config = dict(
    d_model=96,
    activation='relu',
    balance_bias=True,
    lr_router=0.000961,
    optimizer='soap_variant',
    train_tokens=388400000,
)
Below are experts of layer 2 (counted from 0) of a mixture-of-experts language model. Rows are named router (the router's row for the expert) and show model dimensions 0-95. Each number is 500 + 50 x the weight over its row's rms, rounded and kept within 0 to 999. Numbers have three digits each.
After each expert's rows: "comes after" lists some tokens at least twice as common just before its tokens as in all text. This comes from a sample of Wikipedia text that the model never trained on. Tokens count by the router's weight.

# expert 19
router:550468487556548572491493572497545548427546467630522546525560519577506498512532444470477499482518486458504521510458514520518510503386465497504523548488515440601559548531513492550519484457523409603479525499627497513530507611512423597564367449465444423488496441449553494469467539458492499410
comes after: "\n", "0", " votes", "3", "4", "oss"

# expert 12
router:332481464563447490439551562559474529491411471540449519496507475530491504531507531559506388510568599621523472527425578491505535545504541483468449449549431528519437455537442496486429462542474560452496570573494531417549526476420548566425441436522414490489503540525511554490509541490477462475
comes after: "1", ".", ",", " | ", " ", "–"

# expert 7
router:398560497535558540560556545502559511446393487486452474543416505613463443423400502518525508481547521451442400542496495516498455539531549548558490507576568420436551516581512510474474510491467500615543459448478520460466483506551475549461477513537524401562545526485405582428556507492431516536
comes after: ".", "==", " =", "===", " ==", " ==="

# expert 9
router:470510568458505497476545539518496420437562550407374486405578452553513575485588442456486573502496485398525575483486499492448511501508557418457598505373548464471429518488461454432444529463498524522448495504412475523490535446516545534428432543504461481522465440485474502567538527605525514539
comes after: " H", " h", " b", "h", "H", " g"

# expert 17
router:543500543510544574490472547513503554472354590539569465589531512510584554446430496504471449467523567575404548546597465478521525476502528550567434460560509570464554459455564496546483460511501528562442564569502525392457501518615495557572488526442436501486500551523505535574532469465507537462
comes after: ", ", " in ", " ", " | ", " (", "–"

# expert 21
router:445487524546500493427616485549524474567509445513494484481472521521405550517388475496482499497479483470516436453547423490459454529552549373453524477437481492489515463468371514509508599520477432539465520455629521474526413625520520430448426531517519447535455437536558476557530582531527479510
comes after: "-", " |", "|", " of", ":", "="

# expert 15
router:429465503400495453415486532519442471437559497460505544444501486548507514501563558511459420459513523519488539368508336506491448534523441427520565522531513497455501583558527610496565532465459516509513465444457472418511532462563507535553471527530499500460484595502560511422569483601488594457
comes after: " C", " M", " c", "C", "M", " B"

# expert 11
router:550521497580505489499507473469476471652465586445435490414569486567421513570542432437593590564556503485457607425525510468449526508480504460524482510451559546492491440509482427574396460545441415463478502508490463549468512462511528452501519492524524488604459532437412471538522538442494454543
comes after: " w", " st", " t", " sh", " St", " W"

# expert 14
router:523550506485504493550569561589567566487445565534463449458499517547594476429414589492533451510493480413490382533466547449550524456431510508562505507546599462508522518589413501542422476461497584611524500436594465493488440473546450450461509543454531477441489446525395505467554515479515481488
comes after: " |", ")", " |  |", " |  |  |", "% |", ") |"

# expert 27
router:467522536567461377510580546550544436548511470562489391579397476470492505441590480517519577530496547487470497453457470482565430563542459386502487475471481557522499468450570532425550531565486611412551473490598476534543480540492499405504453514512506490489523444442489509583470502539485476582
comes after: "\n", "\n\n", " | \"", " \"", "3", "6"

# expert 0
router:544405437548514503412486531495402470515556398497561503480451539504465489476465497568397473475490528560550505489492592553533577491605557498460493429513456555471544463412469443487488448550430527499467430540456614466554542521513602380483489530420518540523536573506569512495511534516507428482
comes after: "2", "1", " | ", ",", "a", "i"